From a checkpoint of a small mixture-of-experts model trained on Wikipedia: vocabulary 12468, 12 experts in each of 14 layers.
Below are experts of layer 4 (counted from 0) of a mixture-of-experts language model. Rows are named router (the router's row for the expert), gate (a neuron's input weights, with its number), up (a neuron's input weights, with its number) and show model dimensions 80-159. Each number is 500 + 25 x the weight over its row's rms, rounded and kept within 0 to 999. Numbers have three digits each.
Before each expert's rows: a language model's description of what the expert responds to. This comes from a sample of Wikipedia text that the model never trained on.

# expert 11
Description: Common nouns, word starts. Plain nouns and word-initial stems after an article or sentence start, like place, game, Road, Cup, Walk, ice.
router:440501485510541491489513503500556520502521483500482539499517495476493499480523493499495477519502464453510489485532481474484489482483544465480488483462517536459508480513505489510548522499472491494492520482492521512473460495504493513480530508
gate0:533513562501499494477523516525488488528453482474467516506499508518529539528505481470463461482508473515496546501503473535496494498498500501484453421489536526574502498490562504530509527479509471457521474517525504466463547506511480499545501506
up0:506482460470494485520521499572495491508473508488467518463460468489514510508504506474531468506505512504503481456517521485526523492521498474492497499513470449469503511568487477471515521504569502509509508522510489483495521511489472492473522472
gate1:511482527489537475524480500501482495508478476456453476507518466532546504501518533500540527499490522481532472507481508500502462540474436501493521480502518466510540511477495499501544519524494478493500490503529497504485498498489482493530504534
up1:517488516469474481498476521521480505499489499479493516531497519531521498479536498493523510508493468489480496515477483536534468548476464526508504474507554498499479536534500543504517504528496501499517502501499471510496485505502513537499500584
gate2:496514493506500466503483491509502521527539480475466513520508461499522512509504521497495527522461507507485482583459505472523471509488491525512503501518544502499475497506461506517496522480498499502505531540505483489556564471473490488503521512
up2:510529446517475441467516490522536524528503511508451531527515502484524498492493479498509515517503536456471474506489543503487494481531514514508521519479510470464502505529472485490529514497569476530496508503500481544467550522470509493538516489
gate3:495509490480469466474429501504535504528518548501500461485503507509516490500535454475495490489489523505460503529494561498502494490548473476464520533546501487463489517515518462509479553520512528499527470534506526536531502508480477484498471499
up3:493503508489511531524477470459491505509490520466521515515520548488510480499524461458491471478487475512497504525560532518533535480496468500528526516534517496471492519492499493552482488490445529490547469490504527498545462444474488523498531481
gate4:464508499462480502497501440556496497509454482511426469478540518526510477503506504506479567507473544524543515464502466483485462466497520453481512488508496460501454496492498484465501489475467516515525514477508503488525558515521473495506482501
up4:469496525518510512461509478509457505516467484471479449520494525501489536523488480502479498525498471465514536477505492520521541501533498468499525478482483496500472518468520484451508535505514487509479470536421534518477504463479501513503513472
gate5:476436466459523478483488550532525530469505553498474475537510524538495482501468481482527533524499500495488451473499510499488495452483486495529486516530506507551513481538471437477555478529527514474528521472537494523513539509483482500475478533
up5:494532529481485543492501443476464466543523502521481504508517468480569493530519478489489530481487511544524501541478460484513474525501500506543497496487499500499500448478497522498457510472467465517499532478501470542482486479462478473525498490

# expert 7
Description: Mid-word syllables, name starts. Word endings after a few letters, like ear in swimwear or Blackbear, and capitalized name beginnings like Gr, Har, Mart.
router:479501485520515503497501536486483491503496527478502502497499551453523519510536475479491488520516503487455450498513523493465530501517508523497490524496521493519508531515477487490460537506496503503517454468528474459513488471537516472508486487
gate0:501513503520532492449526478485545518522521512492492519507501499510487517508536507489429505510496502503475483496498450479481489519526525512516509490503444481497518501523539513526494478463498506477561483475503521509449526523513488493532506513
up0:480545478464478480541489477486481494492497494537477475477510488484500481526491552515491533512523497492493501471479482495466469521498477474444495495533511520503517452499475502474510485519536457576495492470470522469509496473421513526464488439
gate1:511482537486486515503532468475484516498510522468486509436493480482513512502500544518515476511521512496497482502491486461513514510527480525499474519534494526483509466518480495513501535465560534522488529491471465526510525497517496533448532554
up1:526512515527447508491530465482467444481512553494456484486553502484485526510531526496470462524521498461514513476475465490476477446527482512476500488521482532467552520500496497477532482509515469507492485468475465515495499511529513543528536492
gate2:520528513510496471492521470515507473529509502492488518477505489515474511471531503481488511462493489510455523548516489529519519497522505514481494516510569531508500488501464492499537536471482506496468520486571527501516488537508511475476503489
up2:483534513519525500470511493486516485518498495444507428487480507491491495481492525526491505531463518520491460502514456487494496450509475476506460482514501477505497542485491508504466463513469514512507511484485557510545502490517510519487445470
gate3:489483525464479500449456505507496531489506555497478479506478475528465534480486493519488484481504514519488492508481510463516469568495486487498520476478472502493485486529496509515504518466471485475501496494536506479489497496498505502514515519
up3:471491498503469497482534526488493518496504517486481464503489451509526522493460504540481457489483516470534457481439511460538466449468472487473484537467500504475481514506485484530484528509513481476488476493489500537515492470548549513485497534
gate4:481551497487486534473503531492502509439477494507509495497501519500506519529502494481527494462495532506463511560502529475513517497511491503492521502485457493431470499485481519504503517468476519517461515547545537468519493507521512515481484522
up4:498449491494492469509408525527520493519531480515477479525505474532531437474440472493481507523491485472502469474486491503532501534487497491490463540524532490497495505519470501516481500520508489459502487484515476515490497521472500479534519453
gate5:487504489499498523451497510504462474489517521502497458499520520528450508473438499511468494514515490522495522485509467492553532501470553419474513531500510508526498517513518469474493523453527535471474497511494511540487482514498467485512464481
up5:517482509477439522481526494516469514467461498456495496474459522515511482501519498494471522490503498522500503463478498508481504516476444555512534527498500518475469518473464499473500527522507501505488494508459511508514507487494478500513466501

# expert 9
Description: Conjunctions, biography pronouns. Function words in biographical prose: and, then, also, who, was, his, he, 's linking clauses.
router:510517493510571516501508507528469498452541509453494516522465486579519506473480497532523494491484529520506519492528529464521499491521499502520453498531533485535481501557473503502518495517460510489502504466533513485512525499479505472485514523
gate0:560508487482515490501504485530537504522486484506471468499501476494497497514514513463466472474490478508486494541509497478478486494495469456510454478480480541500519522512520521515488499462455500488510515551517518519523507478487502510442447517
up0:506536518518462508508522495451502524508523549478527537532503523492491496500500476469494466518511479491505518503500511507547521488501467541484481462510488512490471504495448493518516534511517504524484499494556504509520464521546529486565517480
gate1:440504485510515518520444456464530488481506451521477471543504472530521538473478520498520524473469463490532488462550465513527512503502508452495485516475509532486469493500497494541548483502506516463513523470469484531475455502511488485505538527
up1:561557530497513480537525535514461516533467520450568523502504483460498498481514513527520491537530472510482498509482511508477520447496494521509510512498516495490521485495529533510488503527486475561487517493518515478524519479499485570483461506
gate2:486523475510540485454530516500496513507517498524539524501496468517497483446499546541532482517498493485481477513501505480494527480498520506494462493478513504524548476547480516570520515536466523508545563463532501494477509516542494518436456557
up2:498521477451504510537490494510480497488451479497478491504493482484538481487505519442523546526469507504525484521470516512522507516495478480497495495509508473477492591460530544497517461513497475500500469495499469465520515495497500505560559521
gate3:458492493529496491464513489514497531494531520473466506498501528541507517497507489570471462508515497504535440481473526492457521484501534482520475491518516481500454503518476499499486546483475510470549495503536514541499542553547488492492470527
up3:490471504512501491492520465443506551488508505487485507469504553503498498490524488522462463510505496475526451506500495462499498500520508472518462498518477456489500494519508482441483541470464501480548478499472498513515545549508489501485464485
gate4:489456514494528520505498534541504510501486464523464481461507466498514489520519460459483494455436510467532456481439534538513520501498528459503536482481482482507502477507480462472446519497517512466463494515533468521529431500477509485504507488
up4:512503453519474480553497523520503520481500484474510520487508516509536503470515502494522513550476517500557460466479549486492481490465499487501538541514517461500477513498471486517476457524562513501507520491513491489508470482518509498538496447
gate5:513467459475456500519500506515478510467439527516519482448561538515488469500506535490498488512501486474497535533513532500509479543516455457447522488533513507494490530511522520478554506521481532484519526493536515491536499490473487494491521495
up5:511488474487519493483514531496506493494513483496491488509489470490535518525508500454501461526513531469555494527502480514525500503532535504494536471487454469463511492525507499505531505502481498509518498537479521516528479501470474500509509527

# expert 1
Description: Nouns, commas, line breaks. Commas, line breaks and table pipes in lists and tables, plus mid-sentence nouns and names like municipality, parish, Ward.
router:530552464556458458472515525514455461490473523511539520521458506463530451491499498540505495534514466495501490535515487513482482489495477494492504507449507506479529522501533545500479495490496449512513504480498438463506508467519515505490518463
gate0:493508480507435490473550480521498516500522484486476493509495498506483503519509507537502488442504498523535507495489519487506512494477516494517482492490501523501519454573518523550507512498518540500508500524498519492490486519539443533502513509
up0:502539498461539542503502517525515491516451474490477537535535484513499525516546460503541488523537527451512481513460527487467446504514518516478501506520506443437478476520450497457534535501475527491511477444503502500490489516492514518511502513
gate1:495530465504479498488483477492494504464460478509457522530499519514529480480546545539511518463474497529508476476493497489463498475481469515493480511512506511485516501498541452509495500474478491513471476492511491499484445532474468477485496504
up1:476500553532514516512499495539480416488506508473519545517509510466492501499508507513498479477508502543464538515521473496506544520504478489505516505538487477538468445462522536490496525451509469503498461489491491499454516479543513503469462464
gate2:509529510555540513476493551498507496494451497485529488518437484507482542530496466487506515535462503505497490510522481463492509471470470492524503454481504510564453536504493504495525517458554498497491552516530503548507554484507479473525532492
up2:503503463487523471484494540486504490474541501507530481547516468501481496481519507501490482491475465507475490505513449484529495505512507516513508467508467483505481485569498495520471491474498497499499547525447498554459504502506502539485487541
gate3:451467535480516488490521491493530521457515501522482463488507492496487470480478492526487558491477523534505472504483510476501504474489492514534493530501499504486496489492488466487525461494477521496526520505459474503522516526471480524481483488
up3:481518509527536516465543517457481515472458467490520494489480515527458469458515511501511513496515476504463496514503509482453520465501509523477481510473505522526506534506528477503494462506522445478506527523513477483521539495499496548525495478
gate4:481584515480503543487506505469509490456523502502528455485489488508508502490482478494477515523503515497485504516506519492482534521550486522569504503526478522466510516526531513476493465458499506494489486562485501515521485506487500507529463519
up4:487533480478496506464505492494503468473478515465498483493453475495504482483507478499496498532473503507464514542499506497503527485546487526538498463484521513522484455498561509482488504521453508554483524562504495506508489491500480531475454546
gate5:487501497487460511518522518506459479497521498538465532560557488515511528482480472490493476492555486471515487463537505494494509537498521498480525488506527526500449477540463466458473462452485530471540493488507547532452466531450498483540484482
up5:488526562469519540497504510463493460528559498489515468580489455494496532510481530518551486533511512543493536542493513501529538493495511543498521506487573517498562501481512512511522511533492489512511539509499513518536518483507502532532521540

# expert 0
Description: Line-start punctuation, prefixes. Hyphens opening infobox and list lines, table pipes, parentheses, and word-initial prefixes like un, sub, inter, non.
router:484464486529518512459465525551518471491494516459461496507487476557516469502471475523530522482456490517487518497515516520531511525496463465493489495563499461515457506481483509511560520544490497514494518485546474486517526449503502481497487485
gate0:463521487502500483492507499429503524487546520514478494505492489473499486469520500525487502529522455498491486477525490501479474522496522470531483490454534510492513496480537509514480479504499514485514484540447475528486493474469497536480486519
up0:510479514492476491485470503581502498506472510487473477512485493499512500531498483498502519466456531519500523510455498486534491455519534510518484524502482482517497463533462505457542521526475496502495477488565512514536513502516476474508506483
gate1:481497483459498492469509484564489495481513530469509501534481475533484510530497512500542480505475532510521479509490473462502468525522469524555515476503504498478497514549469485488516518463491489500482476471503498532486577518490499478506538491
up1:511498552536493533520513483445484515504520475508499498507518520515500503472524499499479500486513495465466489482508521522504522477461529475452491533530517506494509487476515498520490463527507509483537552538507533460518408481496501503487474510
gate2:450489492514547529485487518581522420518441514479474504489482504561493513532454505497483488482462496491519497492484529498527499475526476484496516539533535530515490495496483515528498536541541510517476540516521500489487499498494482451477495524
up2:509521516494522456536511533500500523525540492502513513515493456475504500487497524486499561508557458493517511501562502510458494516526566483516437484433462521479514524505487469511462463516484500510505518475468540506497470469530514499530509510
gate3:480487463537478525520526545524497546474511439458440496485514461521482522483503485501494542498524545471465531500524482534485488462469511444483496481527517475502486525499511503502541513482511470493519524498512507473469542486501473488495501550
up3:487521496561487497515550509519486535502555438480486523516508483510489507495470507511531522502491525487486501485549510534458483505482531482496478508506518518514460540502516507505527520469505493492542519483523499512503478506541484521495505525
gate4:511499483507497495522527466544520465426503549515543460451503491491504492492501536482511443462509545488507501490512498497502506497501453532475513433508464534514497492558514492492478514494480537480527531482471495491525508502439526443499474503
up4:459531499499515462523539532492507515525492448487501518509538505468500515489541495500469517522510458429508475504494516499494483448518536509505500480449511516498494540474538479482528493546556537500496458530478523544519518512540490539485515496
gate5:522508524487513496508516484519453510492512511474507517524494474511455533533538519504504482532489514439540458536482507510479471469479473521532476489490503516503512512494511457507493531455463509423502489508509508529531483535488509494497546516
up5:436502533482554495499506515513527519470480479479525491463522503491508518526488494548502526486527527497486500503484519503501539502527530523518508500497480510496530514503478502454499489496447498522495469478508544502515547501498465507518516496

# expert 4
Description: Closing marks, abbreviations. Closing quotes, percent signs, braces, coordinate marks and abbreviation endings such as PLC or IND, plus ending after p.
router:520523486513497499461494490471529501511488514516492493487461540484541471480522500548484487523496486519544449513524478499494486518499431530504503536483455502497522471517545491478480479547491461495528484503479451508469518500471493482504514457
gate0:441498529490482500487505503434507485441521512487493506506490548512500479481507492495456529473498475459445496498481474472516519453458472507516483494500481471472475482517512472480471495497500528482465455553473490540507463517501520511457442554
up0:535511497496502500493503483525456507482531518521539458533494506516514500499449501504515485526517498502501520551490506477516540484528505468515515530517483520519503506490491502489496509515502493509494507487526530543529491503499525474488541496
gate1:480526532479498554515554480488477495509500475527508508487505472500495506539529524531522498493474524535474520486489489504505485484488469485497496512526507487491536499500506493524484527454466488483524454499522510476495470508492475528493482553
up1:502479500535486505461486518556491466456479490540496519500512515487494538515486496483532479533488518462519510515497506509515548479492498464536547433465508521522470495507472485498487480510487489504474498542477495505547526491523488503479476503
gate2:502502507493437499510526498491525528436481494514485498454454494502518540488491508511506537520517538555508477472494486524489513543491465476524530542524518487533508499499522485531496513469516528499478465491498468527488504511460499501500480489
up2:460491517489514494523484485502520428499528516490524514535488475513526497486502512505487492502515491519523552518585486464418527482535492509538525479475516506472514513487480538520540515507490536523490506490498489520499448511537495480473504494
gate3:500493482526440490482518517523492531504512493528467469488514504501531492523494480524456527509495553515515506507520496461543489514530454502479517525516469455493502503489474496512537506533473545485524503499508481512511506520498453532496503492
up3:455507522482527523521521509496492474525500513492540493545490480510492527518487502537477510512483483513481509520531518518501505468483484517536471498504503508505506537529538498482516516474478485501499524512487532493523511499452522540546511506
gate4:474541529528481484439500494501499457483474507473471494506533549527513533480522490479516530525513534494537533520531508517531498523457496478534552484527485437507482515505514518526490498502493502495529488449504499473559493503458526505493455486
up4:516515504497496531564496550557482490497472422474423551484476515493514494488537513500512505441446528512485483513496510523485483504541527534507478508500496499452500497524474474524539472479498503453513507486526488490474514485506466503516505528
gate5:500506510518497511564519481513504503494508485506509484484509480495505485463519504508551487518478537530468518567474521491528520510497479499468486526509488482488525514480519483546541510469506498492486525463541481517488518493481508526490486509
up5:473491500455505469510499519474527514512498481496482483475496507491496502468505500509534531493494498526491478545512483508478491492512524509540510501471510522480535474494478493488469465474508496512502529456483473458479517533540510538519536472

# expert 3
Description: Vowels in names. Short vowel pieces right after a name's capital initial, like a in Jaar or Jaime, and Báez.
router:525491538460478505510518484477510533507497513479522514507495492483454520533512504475518509477524527503511514487523476481488525480504509552488538521463469507487504530491509494498484479469487550502532537541460510488484491528494477533519505555
gate0:516479493502511496512498467537503522499544422506499463501483492524514461498462544516525509480467499537478516451456517498562481490507484506467497548497480524514475500535494488503482508468509519485470540511495519499503526463474512530512524474
up0:513471508519518465484501478510535478562509490553489518518488487503471501512503484478498516489481546488569502467483513576486476473492520491490500493480530528502491495456510495498528528489515475526536504487500465489497500486519493506507541506
gate1:515521511545493429474525499500455466497510456493533479555488520521517469504553517500496541483476519483515495526490496512509511517479547485520513501524490484520517492493508514495538482492564513523555428501510506505487470541520499474464472492
up1:475512491473507562525490521534560461524440549487467529457541489538494549570464472515474520544524473503524480507523455481511504488508532490493482499501529525506463481505513493526494508519471459495515578497518472508507539480513498488505495513
gate2:478487534513489499490503507510454506498541497490472519471556482546503516448488499507515541450504484479483480511550465550472504478505488477524471542538533532478493478522523498514498504496564507502526509452558492464524544478502518523494489500
up2:508543493504473513536516520511488523498551515532493461499490469500478494521489545502487498527514482550559468496507540477485481560516480509529475515494479483514516487497517492514495466480503506466547490467482506541490505530508541481504514474
gate3:478513494543548533495512511516529492532512500524525495523537447506493517480452553508541455509518533503544494500520498511503452489513514467486484536500520538535500480486494491546536524487547498518496484486525528490498525476531459502444456494
up3:497503516496521536499508545501530495449469467485505498505474483503492510467512454502522467502502484500509465515474514514511494507529493508489486510507523515454516465492520501492486501499509510491496504505501509468472501486492462484536510483
gate4:453514496493502494483525558512484509458529487518482478498483508508509511504507463507503529500504467481496472491526513512483490491473529517523475490497523481485528518491559520470492479517502485483544438492488441514486519508553523496526470504
up4:489503458527503449499464514525463404540498479500498490483501504480510475445497491495465467529465500468501498559483479501471512472510497478531453522504508529521478496510463504506529504544469466500492488473513483498518526462495515529509490478
gate5:489518475505495515481530515478494493524548506522530518519556468497495530501498518515517449521547490538473487466514488486487515458462485468517493527517529491458460476508535513514495505458539493501524461517474487549492483538534508513459463511
up5:507502494502513471497478505526465469531515494489489507505481506511470465487545539522525513484473487493473487483492528504509535508517517484488511492480472489505549521469500503471520459500506495479516497492508518465491512507521516494475543516

# expert 2
Description: Foreign-word pieces. Fragments inside non-English words and odd bytes, such as ür in German für, Polish/Lithuanian ę bytes, Thai characters.
router:492484487488492472520501466541531484546495496523521451487539493480489483521483533495527502490487461495520484550488519552515499491530535467477534519486501528515499482474527514543475506463537530518466516449487489466461446520484505524502517501
gate0:465560508572481479514520568492522506451529533510502501485519527478500498533465498476482535498551497525519442489487526490470520530483483512521442516486517506539521511509487504498474519522516494512507439484518493532476546490509493524493487497
up0:509513481539511510483522522473473527506512532480506509550509511493527510481494489476515507472501496488462457483506489482503489456482487494497466519512503449532496531494481465508468519537495499466500472529502517536554518535460532508554507482
gate1:515452457503462466466495500507477465489468456460472516524402496521460506497515514509507500522482524477499487526478493509487524513498493505511508503518488504519513512497465513501524504531494525507511525462521504477508497461520490463475501493
up1:467519496488508479502537474509505504501478452521492522474483477516482496481494495525515540506479502502473507485511476507455555524505475481474492510515503535490479458524462481513501521501512513500532496477522491533535527492517497488438505496
gate2:495536570550522516464503495502487504535507469532521457526487487477510506485512470522509489476495517527525488500487517461484527462499464444518476503500494484516467496487532490459519476509502421467448455487531467561488524524488499540531471487
up2:501527531521505528483516525519506499535527500519483496486543469500530463505485491460490512494500500503488466465479535466480517487525510497494516465503487510511424524498455515519482474486497494507448537510508520543495477478480500522484462502
gate3:492512496470450469503460522526449501487537550514487490479491522510491491477503513485513513537509489521468503477491520524478493516485504482539496495552506494462542496541497526487487540501477529513566492474496511488498477542508496520469500526
up3:497550483474481542506506421528486499492494515474493517504497496499530513493508493509509528471494484495484491536487491456517528522564470530473479517512530488482475492486532523498495495470472452509498506465513479506468517487532483516540489543
gate4:528449498465531502479527505555504506508478513501519499509454473536481490502475493472511504477503484465583530508515488532495499496477501486482468480491521529480504481494532476499519561523492530499441498462506467465487480539552491522496504524
up4:514531460499496472461502468482527479451529508497500475536524488473524512555507480499484517516494508483519488517502504501510484509480500464522489512543504486506521495529524493516490501490515493527491495515491508494492475547488490513460486506
gate5:466529494537545505492466458505489469507522542498487536546509498507529470548476470512452485504434526485529480498526496476485505529498508476486486505531514497480527478525529491507532503503495503497563480526520560481517506491463462494523476558
up5:489477508533528515485489444497512487509506464527495487436519530487512470548506546533506462471474503465556518548513519489512487491490508484506473462494447498499504512502484511517543491466488467489489510520469550496478459482515482505505498485

# expert 6
Description: Passive participles, verbs. Past participles and verbs after was/is/were, like used, killed, employed, cited, and the by following them.
router:525546468533473479512520522481459456512465535519511549527490536486530478473520522545484500527490481482476509496485497519500489467482490535495527504484506485504521510489525535494500484482497454497505535459498464464469526473548516477497482444
gate0:541502493431537506502463507565490518505516546447482508522500487524485480496518444478518504505494488525512485476491510500498482493500502471535464517509449522499447482492492524470472547524444524473540493465492525465509515537464489524467498517
up0:517499519529516486525534452516538541513518491426499498529532505469525512514503507480490513493485503532527546492506522523468469478521527487537532505540507509479502516469514472542531498504522507536487473490503523506535502480497469471535509465
gate1:489503555498503531474517487499467525495489520494507506497496462520496560485528500534513505480493541556458553504502454469482521548535450491540530474497497541506510517534515517492499517450497498448475512512525485482530530500469505502503494532
up1:577500495469502536441540488512546547493481517503521474459513484499507504568492507502521492489517488534487534538495487521404473494535490469552485480488519531533494541508496505503527509498523514539504525494463511479496517470466501535555519516
gate2:487473497463518489522466546478500519547478506484425494513528501496510545516507480518484501502494529515497486546442525511519490497520504545516533473489452474523539538501507484465510479520491483507480473533508536508505512507518486482515547521
up2:493486552565494492472474498506485448494519487509536469552501515522473496494505496527495467512434490512541497488517463482448509479420487470498479552481527517492456465456456496545476505459474498435540493497478502496502419499468500525492476507
gate3:493448545500486479466509468515465512513497501511507475504492490524443500484522498473454503492490496526476473483448500481506532490503515500500512495535511494483512464482464499502502468494506508507517466515484511532511466534497481501519484554
up3:512449495469469472472474493518494495507452497492517486501505509534496512425518499502520528510516510535470526488502524514533503455508517504461497482492507468482464496488460496491510536481497546487529483504473496456494540499517481463478489505
gate4:488518508507504490505473478507503445509487509500450551501456483505513496512525474485515525494496519541486555484499488478486473536475480507550471515501529455485483497491513524505556511484495475444510524491536507485470527506518494474517479524
up4:533506485491563506511515479494534493481509532520539490534519505491499533529498482486492496480474534467493513523524512493503460470472490488449503497457544522470519499471473474556503494503507462543526566491503489475550492468486484519586507495
gate5:470476523488505514486510506552516514470523530517491470503547498530433498483518487518503533470506499514550505513470512468475494476455500466491480511491503492461502474473552494491532512428480532498517496524512493519501479511496474461448482525
up5:484510464526519527497527493465476469536528475470510473501506448493438541503514511493514501488496549526485477516536511496497500525519509588531483498513502542473520526495503458536524472504506485497503489521488534468496502506490476504531524521

# expert 8
Description: Of, quantifiers. The word of after nouns like total or length, plus quantifiers and comparatives such as all, most, many, only, than.
router:491520557512516482498499520507479468551464500515441526485517509529508539506501481540430505502486537462453471498452515510490471469492486540528481464519502536530495485476497509476525521480515471499471487524547523515513523507496498497502482485
gate0:540500496536491481512494484514518507512506524507516507470525544491504457515525500521483466472502491471542476513519514524506505529481459486478495515538513541527514448497489519506542477523510490530476531482533498514491482513493507513514529485
up0:509554516489498488517506463498468551495520500534486490490478529498471490535498524548502527512533543492521470467498521511489523498491479541562505516513469517521493510473503491528480539486497493505478532482468543498508504512453500522558517465
gate1:522514549462539505552496551547522526516485473478506482505515502471495516500522509498504512426486548474477452538503517454503545463491494532477477486473516495508493501548450488487474550536535513492519534528521551464507462491507496541510467471
up1:537511473527481460470536492504525466508514459544543492524487478472476495474435480436510474497532471518481524525499455501542495514491521463542517537503463504512468561489514512515449456457556520495506497481482485566479540473454479477547503519
gate2:496486487487508493506475481537464488487516526452495525519484542497513498499526490497517500446518477454491476517490538513474511471494494511519505519516477521529489530503492469499481491476458507499475469491496485505491447529517478449546514536
up2:501457448550469477514519503475501493511499509473479528521505506525505522481473486487537521523498502522521481515438502508476518536528494497500486536498465477491507485523457512494510465505449488463490517499513482492512476503527486477501474479
gate3:523465505503508493537482533546503489498535498481503473503527527511481512489499486475515513491524505516538507494491545491456504510494523514502480479476487505505514526491489455504486515493506501489501477538483560489460501525480492542558517476
up3:471556434468465491416492513466484519471442487507455508495479490514512485521485485487525522523482498518479473516502464491534520533492481466513534543509521473435514512545481492473530487516499507497551506499534454477511506502483506485499513496
gate4:497504492476527490509529471529539503483513480464445477533512459522528508540475488553484492516473479506464500469533455496447464516501497523448492505526507509528484516513478486519503492492502528447540487533471515512493518464533510457491489493
up4:479531504480482504477528485459520486507473464510475508478514492497480482527542520499556537482439510515493470563484519530531533505510456495506526501484509504450478499557498497486495498482488454498501516539545512484496465484527461536576473514
gate5:479536478516484507498504503462492481498504508486481496473525537570546480541469543528482548545504480510489480458503534517506471472465508511578454498549503532515475483487483467515470489533501501482515461487502492484510471515502500488541515521
up5:530551469519486505481517540495478519477482501497481481454505558519479455521475528516501548510506476550498472481489502499507495478455523543492462535504507521483472474488512501511479486524496488504497488474517489474496488501514479467553507497

# expert 10
Description: Suffix word pieces. Suffixes and inner pieces of Latinate words, such as ation, ology, ement, ast in catastrophic, ical, ism.
router:495498492462456505524492495485493515484512463525501467494537493534465514471511523470517511501512552541487528485464469475498493548474508456493489469543501460480506476520473472500510458502539494495504461552543547526513496524490485487482461494
gate0:518491512467499506498512468508488483479512499530500490524507513498514491503481509493509473519528536499537480506490479582524517553461490496502543562522533532528486518490514517472499471502507543499516529490492456481534505471480506486486491420
up0:498549547498511490521496490534476463500487577511509505508521505513520510508488482487459523460532495547537501520540483521474510533519517476456493533487516537535468516528511480478508502479496511456521515494522475501491523500462513479515523468
gate1:476551494486515465518515511508485512502504491501471467496507524495495496485527516536501468532482532492509486514511526528481501501469487482508470534509524535500456482515482513432517516515476496477505539442520509490516493514498535539478477499
up1:518455522509525516535502581513468482465539512466525524491506510509465515500481531488489498511520496488546553503485480526479518463502525490530525493467491491520473517456483522457484497490481490479493513470507507489500538507504493494539497489
gate2:493465482511470466503447494512493474502519508531489471493531481516484524529474528508514532495512495497515487500480484512490512522484527470501549509502505515552488511523531508513466481506520542522510513531519526509488505457512493560460467526
up2:552501492475524546479543509496474492508493483476531495511488513548490520507450497554555487469512489498492492445514471434505501485508489546474479523505509505544501520474493473482529503472490497517493506482481480470511553488479525530492547495
gate3:492516500514490519532527471532511499495480514488475527478500485503523523527526462504464532503489549510531500545517514561484514530495508488487498491490499526544480502512524510462547469478528495471470532485545493517534512514534491520490484488
up3:481467499514535494498522526515467497504506504507500521536458456499474494511470485487513524467515560494502517519463492527521540515501567518494499474460440521511481529500460519479521494499513519514478511500494504489530522476535506494444462540
gate4:527501496482502509507503464510496499490431521511537492493489510468523522508520490477540488504495565517497483516497477506513524504494466489504521520489513540526518475514496495473501474457523453490540482538515499485515502517524470493515509511
up4:492432492486529500488465508507467491554566458477478541537505515523469532521533499531450496493472502472549511504516473497514521460522467518580488501489466500493477530518466500486512533498502501495480520502494472500537512493518513480482485520
gate5:510471530502512553504504447557478471520423487470525493533516538546480514502502511497501506438481497504457477512493484520466496488514492517473485490467500499469479534493524456493512503534466481515505487471569486429503545498542471477488485516
up5:532521545496504517498530452546444473509444522504525493509458510534472476478493485506516493500492458502527498464537515515515522510522488451473487483534495510469514492479496494540492504505477465510509505443529470490481488511513514411500510489

# expert 5
Description: Place and team names. Capitalized place words in names of places, universities and sports teams, such as United, New York, Minnesota, City.
router:519499496531497517510511531508503510498522469518494480488496488484480531523487502495463481504492483462533463519495497508482485496503490491505516506493475514453481534448519434487476512484477478509500502480442485557497524509520514535549524498
gate0:484529517483492511470509486490504501470519500501479530503506445501478502511483522531572542504523514514504516460522457505518487482457518479492489536516483511473541508518504507515485508484479550495515483485469555506488463549516486546501537527
up0:523479525531462474516478504429452481524523477497481503474498520487507514525550537519453477482510504564529494490494472486521531493501438497562517490481500509484474512485508539456511493432515514544460459481469498512544466527522495485490491486
gate1:512472511518485511520522523501505511516525501473503461556514438532488492506510504466529513507488476501465492506511521489448500439467518498549481535505553487509470505462463516506480538540531505503466525444494504482502525504515479539528529520
up1:520465481537497500535453502519489447517523469559491483525489476479496509497500522481492484461449518520488495523491458564546497508516532531547503489502482548498498487495487509456507496491445524501470499522495511489532448459521507490478490541
gate2:473514497483476506511482469422521474460512532491494534474487541512503560516501475495472495485489470495532489513503420528538488499440482511503509503487493527497481489475514505494475503460476506487499482528489475496503485511495496460495527496
up2:532501500512514522495481532543475503519492499486536480497498482499458506519481565481528473536528503487517502488465475519516496500483530516480504507494501549534500547501482462532512483509480479510461539536508471485514459538493496534526486508
gate3:474495472497472476535518500498481493528493515474478541477447496455517470543515536530530524520493521558525522497504520490472501473483453494530517472495490524506524492471529537508494494514507491468513493510466459525549507475521518478480555498
up3:479495506514478497534512452530515459476485547470535496495507527482493450554492485517482507523533509528515520522483546525478472451538505520537526488528502551518523490478512532526516500532501487496509472479507487482500509510521505521490549498
gate4:545456519499511534547524506520536520526515529486493487495504511503515513534481527507475490509516477500526471483454491509460482495491520487450487542520554512502470469490527455522498532499488528503493507491514456543502511518523528531505474480
up4:507457488494529521531516506527516496512550504473502458477527495504490523514459528514492487510512516497501490483475461518466482483507542507456498530531560521503508463460490461544526545551497536519524496508537465528525512459504532496483464483
gate5:515525539463475491534497434483509502486450529500493477502501490482529541538509452492478505486502524567493551506511515477494454543493449488542489432536536514524496460497518526479507483495505476498478501518514563470504499476491487522533494506
up5:440455484516495498447498519529518517530532513522493506530528446531457490441486519489508484476527489509496484461472482508495490532495511524456554540488490497479546494511532499519526529534503494472524486501546452520485529483489485499490515542